Weights of a small mixture-of-experts language model, trained from scratch on English Wikipedia: 70.3M parameters, 12 experts in each of 6 layers.
Below are experts of layer 9 (counted from 0) of a mixture-of-experts language model. Rows are named router (the router's row for the expert), gate (a neuron's input weights, with its number), up (a neuron's input weights, with its number), down (a neuron's output weights, with its number) and show model dimensions 96-191. Each number is 500 + 25 x the weight over its row's rms, rounded and kept within 0 to 999. Numbers have three digits each.
Before each expert's rows: "comes after" lists some tokens at least twice as common just before its tokens as in all text; "raises" lists some tokens whose logits its average output raises strongly, later layers aside. This comes from a sample of Wikipedia text that the model never trained on. Tokens count by the router's weight.

# expert 1
comes after: " | ", "\n", "; ", " |", ") | ", ")"
raises: ",", " and", " "
router:539515486507477500489490514501507479468486493481523503503527468534488526469517473510487505485468541545530515513493543494486485516494541518475480502487523469471479460505477504490514536500491497462499529465514498456476470478500454496502493473518495495479490531513491515497455541527511495499
gate11:494495547482522508511487514515516514539513496471507516455480518490539504488503505516526472497475507463511523465524475447511482498506528502476544458469527476493498498480494470523492474458494480504486490496482506508521478502489507533494486529469519503564505515506502528472537511495549498524
up11:484472573472494470523509519485522461508491481511514478521524513511518519529533455478496543482490504487533521476511476502505428513510512447444502521553520510468489509489436497541480486516479513498531451468514472505487507459519495462492507512480517501471476511476461507560479497549508483473
down11:533495517437488486531488500486498519478479489532534515530487544559469529554492514469518459492488501509495504492508523501534499547429491506485498483527513534467502509497496494539468538496527465497489489510485459486526487497521476541521472481495523513450528550498520470509524494520483462505
gate12:509461539469543501482510475482499464510490510508520502521496515533456532513507488482504465500463482444533504521493506490517483468521561518534471472511509505506479495467521510532480480502510499498504531488492488515449483518453543503532480509442493509495478506535471521506502471498501465494
up12:497493498491508481506462484504490490476530532487488540540506512519509542489503471470533504474516494520486492457486430495520491508527521500501509449506507522471522504432533457504482469527480513526489492486468471471460506532501499507489470486540502483507524477494496496518506511482559483496
down12:481527546501535480474523507534471491513516528469503529529496504492489505539506476491509528499515524492441487433468472530463493490500504527532500492540499453471485524490536518505498517497520488505553509511511469476495499501535493508482491466475490501498498462464502478464543495531506523493
gate13:501456494547517488477503521533506509544517508493537553520484494488516511466549444500504499444542544471510519493513511467498491514496512536484531493519499531514521467491472465494507467514527536528497498520482489489541458543493507503470497483513499455460506512522467493439485507453463507519
up13:518509466546491511539489535552493517507522510515519473522480481522490488478460495538512467474530542478512514517480489473467489478480511470487516521483480520522463492500492497506494503502519545489511510546468486482523506514518546531517549524493497470491518517499496479523535486453505495459
down13:461527506537492496491497480541500504495508453488487510523538538513498514505551542505503520495527502418476455504504513495523523478495519511492549526502498508468526560502483538473477511504511508536517470481445505511492473538470506507516478556486469500494518459488515504489471518453526521494
gate14:503501550516469549543482523468524476482509473497465464483536528452512460536508504498524494460462479554521506520469468500496477492460500473499464494501522477479488495484457512511484555468515550530496549510550504509529505453560535531469507505487481496554484499495510503437523473477489483509
up14:503486498462469547508493502516508528539509521520489492488510498499477486441489510497454513521522503490509544515477479460505488516508511517537443479500463517507530500503532484509568504497479511476501520490491476503538487500519490458520514468468484472516469519489511509528440486475484457492
down14:479587534488509476483506511483493493500486449489478504482482452457522501489513505474479513477492515484500527504447489482507526496520552514503493508468480476559511530469500541492522492515503508481484545506505472502509515520503486459480490513504501469495479537440501534493526469485500474491
gate15:492480498515510524473476467521504493506535492494524487522489471499464544523527490555503497492536499510516497511480489527468517527515475483483494450483520534478465489476480469519495518536523535495497497522492482469497507520504508528495488482508477478510479462547445492511503509525484519499
up15:480472504456507483452559508495504457496467491527529515511486473455487504556477505536527450500539469498502536528491492513450522539502531502489481489458521504488484479480512513472476525494492505518494525511498493522461451513540479502490482491478512456518473535522501453489515486504459472542
down15:474516501510489473499470516488510472517476560517476557454480502498533524493491501520497495500551528510500473519498522491495520512486518491517493503506488505496485498509512523483510501487521506508506521470474541514500534537465509500471491521511527506526526467499493510485532507452512533493
gate16:562516470488501480501502466517465488521520482476446522545475452494540485528467461450526473515480511508477489479487495501500454510504529462466482530491522520494496464481473520482513489467487482465501511498530544522506490481506496502502491504497508548508506475523473468510534543536503496464
up16:480515507453471525476474545519524507484514536507523499508516466493507463487514464505486495459527502517571500487510488500518476494516469503522529528481516526513528460461483481496473528510521525467507480450530490472461520437523496529517536504469526522494495472514481530518514489550528490490
down16:512486511513489523525571482496519507511529488528493474497506495534484528583491504481512498499523506503512516517507529487538506503481508477468503462479480554484470498446489553547536476480550506507497486511482503476513498459459508520490482547507495460510485495566510536493477488456504504489
gate17:502504502518484479522511521541546472528543526531518502502506501472501498517460479492484498534486510491493531490535502501475500508461506471520471532449512512493489492476495472508530541498507477493555521521504458504481517521566518476439506457492496489451474478569510477512544503479482492512
up17:499514507484495498453471535526484524460474508487522508539505511430488464493510495465474491494524516501509517469488496488489476473534521481496491506511505521499539534530538515507509486519512497496493435480500532469495507556465499489487508503481492519501519521459518491482485538516497535494
down17:557488501461509505484462512519480509535486542515541512519487516476489510485549483488510482528516535505496491501510492477548531480541511532492508505479489491488510439466488512487492477492508520497530490516488518471474522521494485503510521472489474501514495518512420530506500502517501452489
gate18:475506473544496504488506473520481519540476525491502463520510514511491496487437558494501455490448502503492465512486472494527473482463487506514545522490492508512493469549498480505495518488507497494508537520488532499500491467501475515472508522500501484511488538541518490450523452502514505464
up18:501514468501475519483494490527479491492509499467463466509484509484491492569511520518471483525486493489499504497450536488489511475448453482489561536487520451505519509500509514543526498515506537464514506469519462498527525493486414538480484535453489491510499562540510502481477477500504510497
down18:544462533525478505528514501534522513490480490477518556516484445525542529497466485498508479522517480516496517527492516439440496505569538495539493503507471494490497495476482554489520494494515463468475481465495541515532514499484491521531475548487506495483541524451485516468475476486466522529
gate19:528516475531509522506447504444530565471481499489493499520516492505498443421502522500511522530478486499502486485497485501476477484536490508569520503494505500528470469486460525472502441483505501511456519518460506462502511484525517561505529524489560509449470473470496470483473464505473462509
up19:502449489463438520506523506508467496526526491499513516472465505523448530521530485452516519493526491488525548443496516485538496522520545462483471462514525533490524521512526464490515535472493491534495491484505496500484458505493503520515479454519458491486514496465472493514495469492498507464
down19:456559489489506533543491498510519476493494484488481466482519526491545491504483462491529541481508489539519478466531515482465493493486478497484514526519531489506504529522494519486493462533501485520471540494559545524529491478516488483488486508498550460508488466479520511502507492491515516524
gate20:514519521515542472494532498535477528489502513509504537528530453484460520487542471436480482493500562495501539462498500490524511479472532495498520494491509519486521526481485492523492459474472482501505440498531505467502466554429478480514513469523480520486523532523500483470503454491538475450
up20:504466484466490481489463466498492542472502544508473466543519506482453447491497507540518497530484481522499475493493504460531472486524503526499509486490513493504492489478533457483495502529479488530505489500509525487518508473473459491496511494499496490476523469492537480501461554511524462535
down20:501488460513482524528470472543526516486527510482506486514542495525455513465530528487537543459488475485479513483500492490559485518509483505471495509548496469518561508523497470465502514473487471521508510535490509496520491519542511475483494514549516505495496505487524458495468448502477547499
gate21:494496542495516492497540502516510501518500512530507532549520508516507490555506569510461487482499547496581518541478496470475482495479552494462529496517484503495479534534476497549538496517569518513549508498484476481485544480488468498499531456495526510464537540477482484529503504509472493495
up21:503507522478545512480495515484495506492499520439503527476468531498487504460546472515492533474529486509476473481496511487540523472510527482476461477519493506493494459525493523500489484490485523482491447500517572522490518511523489496461521494516548505516486493470524476495491507474532498476
down21:463529497514459519499487479512472472510516447474553466501493519421524464501532508506471501489526464512471490489514509474526530507540453535515519515488477501523510471514504509480571500516511556535476516488471548492526534533523481462476540486541496506510533487498479480497508523521482527533
gate22:489494537518515476448489504472518528515452480494505521467509500504473498493531519509466491488469506499515494509545508530499493515530493480497510520491509514419478495511514542536468545464511506507482552470528494490500511501479502522512456472410503536501459548519526497454534521498530534488
up22:498483463517499494484509529475478481479491464478499461528527527513471483535483465485503519511527488500506518514469521480493488483473502465557478515551501526529513467503498493547472509499511482501482457501486497527494498471514495481487539459572462533497519489503497496487492487517433473511
down22:570485490469476509514492472486527473482486491524495458474525490507511563494479482467481489542477562497501462496476532521495480521486495534503483515500501495468497496481449487486492520504499479472514532493500493496485498470513497518525431529516506514495517512479508511512508495518498506513
gate23:503457470485517472488473519502489482476489457553491485499476448541445538525523527507442497496475547483523482460484508507502485512486526487515565494542480469467489503525508510544508485526545469545504507466500523514533494531460489506510487491513435487496500523495485466516488485493497480489
up23:489458507519469459508510520508534469487504491507514513478514507485461509489543510530468483453484504507470454472532508462477466491502542474541466511510440543496494502474540487491545474509517524525492518482440527482488526524526489491530448529488464492487532537485535472468513570507532523488
down23:480470521471506502510520472531528503530456476482513532535493490490509502506504489477508470465505519523523514483490530510518491474500491498524510491507514562520508515517503488551500512511471490507508472451492440495494450502526500504529488493524514534525519549459472526520554506512490511524
gate24:504507469484487492502503495517515512543498511451501482527482493512459482535453465516500468493498517517522515496482532502510478518472563476534555487469483542507455462519515485507538487489489461502501472497478454496484508503493490467503457488541498516520470506480433465507507478548517462462
up24:506542496482519492482507476479544461485504531453513483475484488507511460500501502502501476497489512511486528537475528483541458492526454566481531517520519509572518535504489513542485453482531491469504476444544498504511499486540500509484536555450478516501512529545519488490482506480501443544
down24:476524497529472451498556496513509457477503472515512498511496511479550510501524487524466446495551512511469516489555475474507491465492478486481521527488490485474468496500481497478482500498494501493488506417528535489478566454483514544482528535485517450531495460467468497473471486464551477510
gate25:526502507472522490532472459498530496506452496492501515521493486512476517515520496481481457477441517514537495516517481461500516526527583509514513507469507500442489485523439461508504471503488510502503529535522510519517445494515496536508535524458468540497513585517489522512483502547480527463
up25:506485496506480507509495502478486508458461527533509502520471524449474468518471563486503508523527512547489460468503468530508522460495495525502473565469484493529497456516477469502492505425521524546508510537523496570511475522530539502471554478425475529496496496530492485481516508493491531521
down25:471536527502499529501497505479509499515520505452500525484536515502544544495496505507528495504500508492526484464505465497479522488505460526543510471532504481496476489480484502465503443496459491500501533483457516490476498452476544458533505528510501499457526487499496489463508510508499528560
gate26:521535475495477554514498511455510516508502560489495501501488509515470510513475504517484508479508508494494543504460556523485530485531490476483525475486486580535520495487498487510510481468472504511508495482527479470504496502500507483485529493486545492494451472487521474527467490504503477502
up26:494493510510537477494513463482506436515562494494536496468498531460522490484505518553513445481499540507505525488523481494519482511498478523470454534532480508438494484480518504500461485505476469514501529498499486505492472505541531482446499516478480492515544478501474528484503471468511544496
down26:492491483473497477431490484521500483487573530458495522520534534458466524516479482438479512467494494499513509505488447492541516532521476534463492510475532503481502498500497476502507503477495523508473473468468501481491474513483506478494507502480477497463502513525489495470532483491492512479
gate27:476488544509509489495465497494543491475502531464505530520525491491521489507542517515436477507502501470398504462506474509493478490518530466479484523507524492488541480471556510500485499524468501520526460468500513533495497495491504471489458498480533519472472521513483530496494529487520506479
up27:514520485517483469502499460541546519496560506450538489506504512511523486498531485470470502509503489512443497488520499466527535513512491506489523534481490458450489518581457489492538442476499515481527524504502492474490502507500467519487494529502462502505516525474477495488469499474542506473
down27:473490452529506482495487488486533553492515475528558525515459494503501510495519504490497480510500497474477499499534532467549502500508487550479532518484513524513488491461512472514520487532517521497503490477488491457495540512508542478522462511467489532456489504530480532485482498501505468460
gate28:476461524501517489518512508492454516456521492523511531495468516534534508509528514469437500462505519500529524469542480527534487468467496503511450497467556497502494477508497503493525497511490514494499517498516527491523526504476521502470476476466480477535506500484464533517459521514503487476
up28:506484513486454509479476509493479479482518513505438496514543502469483500498550519500459542504517476465474491486491497521501477478496542488511516478531512491458487503535504477521527487546516499499473488451475540526484543470477471536469494506481529518520494489460491479505490551507525478513
down28:508488514530527489528475503461484472456487491447516515514508475474485519517501497506512527494542484542477475479482499479534503498486492539522541507504478541514477470516521494529512472489446525494505491491494487512472496501539496504482509515538483497528528493517510562482491503499493444443
gate29:528519479490550476541482507504480492510449504499521461476508506528490480478519469498474420488517529546527513448521514474518500518541494510554485502506479510522491484534487519527490516521522503506544518512487493465491526500556509541480530482510504535471508514506520498522521487599498467505
up29:534510515516501487474545479528527506486472500506470502515504469476480519537492484496496538511496483495514485488504494546479505502475460518503438538501481506481491552499475477510504501477488473501480484523511489502509496510491462557480516492445501492517483472491503477494490486535500519462
down29:486506477519470531463485464488516490493536467500480488504501559481493521517472473502487474473453546502525500519529553487539524502521529471494515482532471498489508534432494488503480493516502512464532471490473480501506469478474481533464513499508470461539445460446566507527509514508517488497
gate30:503473483509463510512443502473486524501540502484468513520490528568469525461534512464470478492494510470476476520506503462501467495492508469516543468525541514487473503512492525493510472503514451471517510450499498510457487454463521520531489402497482500518456512539502502490461525500469454508
up30:481524533509487528491481536492531529498509499513547470475517473495522471488483495482548513518522554448515532516498508545495487512468477493504491504495513517490538473476479497533507479472534474494529508517502493517489504538452518470459470486533504457492520448500512505535476508540512577489
down30:523458492491490475474498468471469480489529476461478499438479498497492465516456515519487536512481465476449490478509516509512525518517476502467535518461547526541507469492473431502504476525494481494472444479483489502452543477507485467524546497493467501496474487515504525499513472547497510497
gate31:508471486499537488500537523488499509494480507480555500505508527492524509495500483456474510497537519529503565521505553458466499469529490478453461521484484496535520507492486464473512492550506515523477487477454534501516526558493508490529500529480494540463513553464514481525495546530521521525
up31:495474498458491478479494520425464489490499495501529523548457488514490505501480523497487518482510498546525488478536501511486523501521506504501479472498531530530543471494461535534482483498484499527513475517489475478511482502486496482500513439500482494504507495552471507485506492487508518495
down31:500545564479440536498507473518498489523492504498508507541480525526497443479555528493464520471501505439476494504457511515491529501486493516522453529538499489474502500502492472503453500471523472498489528510523488507504487478468514494455480501530520469498481496470533490477505498536523487497
gate32:504484494485498481523478529480502497532534541492544510541500526530441483545538508521492473519480518441466469489480498474507447506479478466511459513524504527481507497494502477503508498500514504503521512510509477442535540483445497472485473470471526505534494530455464475468528510467531488493
up32:519499514518522490479497472542521545513470518520493461483451498489459518487463492539478503448485507528520472520505536498530483450473470494462518500505482510496534513518527478485474481474514516451474501493492478497518486513500486490476506512486523501485501527512579520515532463492451462476
down32:504503467503528520511520501531482486549478508494520512491505520502483513527512503479513517505508491478483448513444498518490484521489516490484487553531552497514548491497461488448509462507497490537498561474510474460530496472491520448477484464502527452505506471493512523499442520471491465472
gate33:502474465498483500513455487497481450515513490491487495489486475487472448493563483441517469548452493479506532500466570503511482484478506493488515521478476481512475488494489479523504506494494479545463467472489469493519463525477483520501512486467503489502489521509545489487493504505522434482
up33:496421473472489508535476522489476512474510488486548498512516470499467488491531460494477482524523491475498474483511525534500500505498505484520527488506468515504494479487499540553518484494492516534519485445500527489512520508464507467486540456481484497456505516488490458522545477519495474487
down33:520512454489517496515482467526504459531477523526514509482487448511465505497538509523498504548505495475494464479524541506476497488534527507486506488517450510494501517504449488504505481526520505548546485504481520454517553522550471493485498490447514478472493465494519522470527489504527463472
gate34:499524484505522510500489489498493512482513507535517518523472521479520492500521473480510542547531531483512505529508516524462472473526484478541537539480513483545480480518486475509490462449513454514505510505479503507522531421471465497496527463493468492495491528528483528486509470499536521506
up34:532513459452494526520508533533497477500492527493457514516455455468494479493494504456505513496495514472537500479507492518434471508505499496489468477517494527504461543539499466493497484499477487484485459506499499506454497520517422475497488528564483462500496504500489473541498518480528462473
down34:491502521537478541491550546532500532477518511472492514489480521488499508464517475506503506532479506506522508501441514490502518492548527524480475480493481502500505509475484475480458526531504483524514458497492510495503503425482514504518472489521459487501503518464523543471527563452466540507
gate35:493536491482544536487461473499475459496478488498485514555450485488530540511502509474497519554511495490476467476485523460514480470516521493491503484539529517476505483493501467499505467511472506480513506504490484501510522506539473504449499510548444512516503494546500523518523473491547496477
up35:545513534553504499509493518526476551480468525490532509522512512463497500479533478497507486459511515522492504483535493538486439486527492493548509484459491478505478446508504482502497546490499492501529509535508522527464495505483503468455541484476464506537511457519464496528517487515481486549
down35:520518466495523483469460470519542528457465458534543535503502462471474500485466551529500515490491471514493497501443472491516452507530522518496496473464515536522477486523513535501508518462471538495522543485494499552502500522497510511496522535521462475462491445479538527466522493472547533493
gate36:483522518519473519488488519500502490496485514479473493473520484466496505495508471462501456514468496451509540499497502501495511503535552474491512478508521463512517496536513504498511499500521488484529515513525517509532529541491517440531517493480459483476516524469466525481519481481476519536
up36:501482498503514516514550498499528504495512523536501445512498521507501472464464450502476531509528524476474490523499509512568485500475506542526527444576492532574459503485514501504507483505529512502469485478476496525514492480510501506474502505470487516496474507463527519487531490488510435551
down36:475488513477519515483472489527502525465477514484498503539518497449506478542461524506479539482511484493485529496522530488511460469517477514525499485504462528508473484485486491501471484502480483438486462462482529509497487500555450532482515473464498499452466491471517490492498534503466494478
gate37:471530487520504488548528506468517557523509488501507531550528526490482516489560493543487437465470478515538494518506484502430534465507520496515519480470517548499462502474497503501498456532501514494528475516464498506523516464485491513523508518521515538516510534481519506481485478542516496501
up37:495537522512491469480491508465489478462486531455490538484517497532487515481511463479487544482547495523484523525513493547511524471483503486505484524465494522508517509498488486482475487525493506507483498527481478510509471491493460503489497445453487515466519486510461556530512487504477532502
down37:535494517480508513517537474505572493463511513465536524514529493502516525482474514493462472549476473488529496511475531545524505463504484474521498513477492496499447528481538529451477509449517495508481556476514537458465522498470484549480514464569458513495522475472483506464517479560471526475
gate38:520513470512502502504460500512497478483554495477457543534514496532501531423520474466508491479541495515482517478509465473559503490514493515480516463492517469449503523462562507488502490471461473507484461515461506501488454473482516490481514534536518501524477557482490517533526470478543485472
up38:512504499463529538446508477511525476461527507498504489521504502469549491489479465516487496506520551506488493485470526477499531497546508475497478492461497524539499538528499544446485488493493469521476484477510533508542486472529512519474540465472563537494489524520529556476496497553465514521
down38:529457519520517512522527475525521537498507535542525547526534479506516491488485510495507493508462465530508491553510510531540511476490522508447511503478487506504488508479489512496435503481505517524527485516477466534503474495537514499487496533489464501489527520514477467534509495529524500493
gate39:536503547520486478474502494481490516481526502511548514513527562542497520551460491535524435504494482498521516480517500473509487505478509496509566529494519502471501548510512517467506494525496473502466504524511485487493481480470505466518485521497518502505497489536451560555504520505438501468
up39:480509508503491490476523478501501524517564486495492501476459450495457486506503500463511488518527497462494508486504496501510504508504479501509527467538500497493525482481548482531512538526493504510518507522443533511474508536444513489537524483537518488562482488497481523484505497493495490497
down39:479496470516479554469493487500490485541543523486477471488516507489515477491476489467491532459467515479499495521459520496509458526515491489534500525470478522497483561519511530465501532480504481502480496485503495472456517530467474481462498504514554512495495489570494524487473491527534519521
gate40:523533500524471507505531549503505494494466497493514475483460503456485519491494493462510486452532496484487496549488519505488515428474500455512527553506504521546510503495470563460514516481552491536469536515521511538507550514515494502506516449509486523508457491517509498476477497544451499498
up40:530497510502496523492458473536545440476501515505476480497486511498489484487475509464536496462515515480483521540488501511481492491465472519485504536500536506526465487465475530515503490485488546452505488488487479524509520505491462499480506517547504497498498530503476548535513477516457491504
down40:459485490509470509482506483496545453522501479519535506507483509496465477477509505496516527436478535510529518551481485511548496528492509500473478480520491521558493510467553501489520523544483509546541512470497464551489474510531532481555510529526512502471473553477485537498502509511500515501
gate41:468472531496548562532481479514527474473470528533487522498457487491527532529521537518479535504502477484522529508532512521500483458481541458472522502480542492471491483505540484532490480551494549526529467502548527486534491503506523531482498532488518492440486526511513504474470531513565519507
up41:501448493523505497497529515466523490475497512478507493490537519509454510567451520495448485495482541531513493483513474486560483504512546511534462519526569534484490495463549500503487490495513501528504529504463490524471523501511485506515489483463448498519454508478510453508558480507513477516
down41:518478525510524508482533506522490484528505497450495520506515521458517507488535463503514516495487453452515496487523478465520513504550488509482510477478483497496527481514537491497429503519490492499512495522490474531497479494524492522491483495481476531505511450512523512517490508503484504477
gate42:478463490522524470516524493525468498526521482477558522496521500538481486510465485473490507473495511523524488529508482514519513520474468484512492514454513512497509465469519490511468500495482539499483510499506513491474489470470528520501483464500483493467493521461444525548508440519501503463
up42:518541564506524482533503512462523546529527534470492531492520481487471498554505483515472557519447479482519513511453495480490503499461504538489490471506460506482458483517487562508480523502530484524479510534511495491506460469481538511543471449522535510492496479550469466483485564495486498496
down42:490509498534491483491504530495477498504498501496503490543525518548493479510485488484506491485501482472474496502486496499527519509474527530465470485498488450546513483463500523502519504511476462593488563473528463537473486544506504489478474510503494492484467544540534481502453487500535487523
gate43:490465520496511496508519482521524460488452518512458482531496497542486472474488554500485507495471496513522468514532525514511485518450530553534453516459570498441502530529482509515524499422512510533478514488534464523515517548512532517505505487491505459504504535510493483484479508488512478512
up43:504486515481509484494450492512467505516488454476498494545507511478494495466505506498504497486475492476502486498474511479528470502471509497498503493491523468493525513495471489511516487485503497490522519484500491485469507465513488555459486515496462481496497470484502530482460517549490535509
down43:566520522461452531516510501480472424552505505488532501516500490469538505487502527487483528500543503471502449527509522494498500525512511491520489483498531524521450498520458505498492477529478529507477514492509530496493477467553518486484522459501501455493506495472509438476538542508466505522
gate44:501498514532508487497517498486486499461503502480519499514503504512482548491536478511509496458496552531508559490485488472522535524468549507479486490485547490507466542552482506475516498520522479473499519511483534482503469514515524485459469552478506494498513503494459527478460461479476481496
up44:504483496553481515519469482461483474474524511525507504496551504486464468505551522461540484508491522497480511509505454526510482462447566487482509487504495497477526553531520541526479504517485525457455463492467539447472459485496519545478519517466531510527525517469452503515477531511533472541
down44:547502481545540496480493507562487523508570497530503487496520517447509496498458504499517519560536511481553506527567441508465522493523508473516535542502491519497450489485510528522520475531514485517514432477513508509532463524483491451478465491496467468498503514485505488535448498498492499505
gate45:507498531520497508510508496496468483473489496550535515527510484517499484529504491492497551493512525483489540491490483487475511502449465563495463496478537537531513469502446534467509519467495565471527508445490484517471494525500471514471480489497508530506483469525508541470464505515435486513
up45:526532489525525525514480477518452487480477504464516538477486488500475517456504493507538512529477491532497525546475476564505532480491522515477509495462487489458478537487459549499521494522498524508502544492484493441470477505522504489485505529519523512528533470551547498482464553519497462495
down45:515464499508568517502525474503504513491501485483546518515483472494481509473512547454502511473526493536514489484525485478530488482496492505447498535469511508498528503442483503514500489509527503464489524469523503469479493481520525490521483514518534468485498521542519483496488480501505486504
gate46:500483539473521576503477486508461521502506470479512505497504547488495506509501504434515528471503477506502493529530479483500523495484504511517483532451508539485523515522503514517518458456457505486494516513537499479488476529491498486479469493526477526485500486523514514495540508517527487468
up46:460481519477527484500508530504531496510531502462504496498500525513501581483509489511513484512523482496505476489522491493504517520515505468507552535476490455532499499527513514515486473542452502456517488485518526520497487494456488493545494491507488546491444483513473508457467495495527474493
down46:582531502493483512521504517489500527519501476464453502511469510485463474495475502503496471504402490519470504520478529514485520491479509512503466520516505509464501498493521519541504466482513531515541513444512506493506533475465534523514536471542532487492474494500492512509497486510505527504
gate47:500514528507486555469490524477472495491514510540526531537441432497480498487471481506451530512479487467498485489503499482542516484509479477505542499471519535509512482476473485507505500522495480515538464473545475464523554473510458504453467466533508507483526480483524527485480526522536559468
up47:498510470474506503535460542513482442500477473490494485501501514536467505476470515538525485516504516518525479496542493480464526482493500466559502472489563494466491480525466554501506527481514501491496547500492498487458478497556485499524510458530474517518485521539432543505502484534497503445
down47:467508468484532478491448485527496474477501519508488477493525514486552538516511512482493504496431545483496531478484554489521446502495522498481499473501513448479525516507496481522497506506503504499471475494495538511558455502507498494514480552504489522456545502534477487507511517476537535470
gate48:503496501480517496482415474496500538497501488496490517522526532532441509495522485493514495462475520483509500496482504494496544508525486504483512506515512505535525515463449531486496497499448453477522431485535481440509510475483509511476490512532483502551537502510463487522447478454478536483
up48:522528531531510427468506510469466508478505473509478489506512465501514537411506462484532489525488486494505456489548511535481494527463496506519492481527530453494522460511488475516510544489446476478532496454491496486468481462516495519489451490480505544529516537498510473544511457507522537516
down48:534518503458494497530496478476509525485472474502491530527484503514507511512499504482479464482492477516543525513520520483496524480503523508512492504491510548498476500480482503521452514434511445475444499483486485505515514508544507516518512491508525477502554498454470528535529499492495495487
gate49:529534520499495486490504519511499500480563467536508502489525476470490503482563484515509464546499473482494490512511518480522512539539512508521477494538479491462460530538532495494475489514500489459486448480450513512481527492464492539475510480506460482537550552467493491486527491490495502509
up49:499492480473492477486518517479502481468498509479507491514508493534488488471489540525521463559492536512480505497514515508476500496487481486535474528484496510490506477500482454478513500522500496487502469502542531488485467494480445534474505483507477429495491481532467451498501512494495522467
down49:474517491499516509512513499514494532503488533520469501499492483536523546466510484510504483505492469547466511522528505525500570502487530548454521532494533499548500498465478516505499472499508524488455543475457511520487509516526513490512479510488475495514468491501527510536514494498503492490
gate50:512503489488476456506471510456536461493510486505520507504513545542452492473519479548493468495512539500550518508525455517476468452483486485537571529471483513497516447498454537478534475516491489495475543478561469482508526480527537522484498516516496470501487524513433490504540437472487481504
up50:493462466548506482499506525491516501504527498538503543447435434486509498480504508498533479510468476493476500536486501479520538471522454538495512498485504510511519500526486506525514489460456553526454499501483516517535499509508494519477531516476543508501492502451526532487482511544524453521
down50:437507505483519516502535479514515509482511459490518473484498544512480476516498476525436481499467489471455548504535506497537479515443483522470528456499539540477508481503546486473552500501482483503485511490483472540506492478498528488485491538523561489522489525506522454524534467480486479507
gate51:479464518502487508475470491470507506574498447478523521521482501505500536507505538475521497500525492519496518475483467536545470496480493449456445472475532472494487480490504515548477513492457516524495472464474472473475518503476474516514467457485522483513489499518471541501474521501461536525
up51:478510480490527467483539470541516483497511488500520470488536481483514480480482485462536497503515517515527533543497522462470487520488539520481521519503489525502523546472520484470526474524492525460519461535499515517511532505540489482545473502492495505504496475496493477446512479512499525516
down51:488542521530559474538526514483518471505471517479534504465484458523520475488537512524565538467499492481501522480494477471515532471508506503492518484552493499484477528469489525524500534503501544458491468498520517475475520505495503480467543526579535452482471494484541510524510450500490459562
gate52:530515509514499520489482461540507518521496480507517514530482452527471493460484485507515507470522518499510503488477488496489451495505471527482546510487491492512523504496478521472488474512494509521490489532550510499529515496503505493466524469504459509527539496532515475483556491508467453490
up52:480501454534535501513535445469483496519485516479484516554518471514470485499499536530503478534542521548486475509570500512496467509474511533476518485488550516516481483521537503506471547491494465477489529498482544531532514533506524520501562560501491491526468486495530490472524484521482576518
down52:489539512509530469502507490516507504489525510479512529524492495513495502547493520497526496498490495521495480434505520511570422462481487498458510493492497514519515487549492512502500510458498504520486490514440496502545511509489447516486482479451527481516486490428474477451498528472507482456
gate53:514465498517493504523509449534492498491492464501523498482489485515480496479485444478535495506465493533490502526445466473493494506505479511504541505469553467531485488482503541506512494481487519482504479508500450480471518505476535545516516491542513488477497501550491533508477506531436516511
up53:495529487499515520492497508551535502473503548546444516510521483466512479475486469475527511509479487526539483498469478500513497518514526463474521496478501476517475525468492478515492475557509508491537518484490522505504467469532510538520479523498481512469517493538519503500564507580501507495
down53:497440505489468539478497542517480480483454502493458508497477482536475497499490546494503518484494489526441477524508517514461552520456513513518502483503550492489536529501460495506530537490519472499478510521455506466491477507478473467467507540509508477503485487531451491495511482470516521480
gate54:506485565501438507539475482557484474443505485510531494479502496502494499487545516508476513462495462493515475479560499473493502479538459494480523513483543545511502509485511514526436509506511492494508494536491496494492553487497471501475547497514490500550499509527479513500511494502459516500
up54:486472491449495516474459503490486514513477536571456497517506504519512457495483449500508526555518500469513531461505476517545512508529574514470487513476469469496534468461493516544504453495485489497563522500507481533531439551502524492484455506533497497508476500475534478506475531491515500493
down54:508486509492525507490495483515453509434516496507527524551483528509457509529507498506504496526501518466454480514530507487452508478476523525472537498489480522446504486503483486498490498547530542492487507492521533451473499512523485509468538462486479521472529526503504478517497476469472486494
gate55:546500504511506522502484519535507466481488492513492492504496484554499488488508484489514467529486514487482519522547525442465531504491533456530529552524537495490509545484527486530449495545511465488477504442499460535509452569452468473510474471476458479496493552519496479468479514452561511488
up55:510510496511508542501490513492505472474536545508500487471487509552473529544514512512473476532476511478520511542478508450492533511497543477557575518504538472537532488512546473498512520538503489467508535489507489550511486546500461510509478475522454476490501550497472508493487486472507518482
down55:471499523530538497530491501544467517508447479503506517514547515500574474514461541511511496450516540488488477497505472520477512508476494512506479547478508495527496508547503488516525506538505537520528514458529486492488534503538551461509446544475480478514500522439488494472474503466496536522
gate56:493504491512542520500503512466495456478531521508462526475506501515493526527496462511523507493502490529540522516444510502524529479504498507488493437467521520487484491529536509481537498533499498495511513459474488539522457497553512496520491506474478467474551479509465487496466488484521494481
up56:512469459477493507482495486501478525514526470497464523504502531542493473499530463481532507507513491510491472521494503521475496483527506532503488537448536494503460507525555498466505452494518535527485526542494470479462503531488554532525541536487504465451490529511487537516467469578537433507
down56:519471549503466458484516464475516541479511525529522563503487477490511529495499526498534482515512523480460505489511513498541534505467499529514522528580473507484455517442517510483504467481496521485479471488532455495535500496507471501509507468500506498537502493486521513499449462491486478473
gate57:523503517516459497464496470492483497526542453482519460505531472516507539510516521500539540501492514445489497507506523517503522498482506488516532506462520492548494540530515521531508516501476488494487515506513471466488505515527493506527458496514477507505482500484493503425461461527469525549
up57:519452509523467477523526472469483486482512502496484499491474510517518525487528507497528502532491525506510500516503511471471465518469463473561493560462484497494492497556491498493505457483493505508459510472514546496464538525520515449544498494518528495486526435452504528466457485531506495481
down57:504488538507501531473477501462493557557488481490488520497501469522521469545523462490510533508510495512497505504540467486505507462482505479472482456493488534496463494498486470502492471545523544511510488475474479504556479474518517497515508473537441500498490497479539484528488497498516483510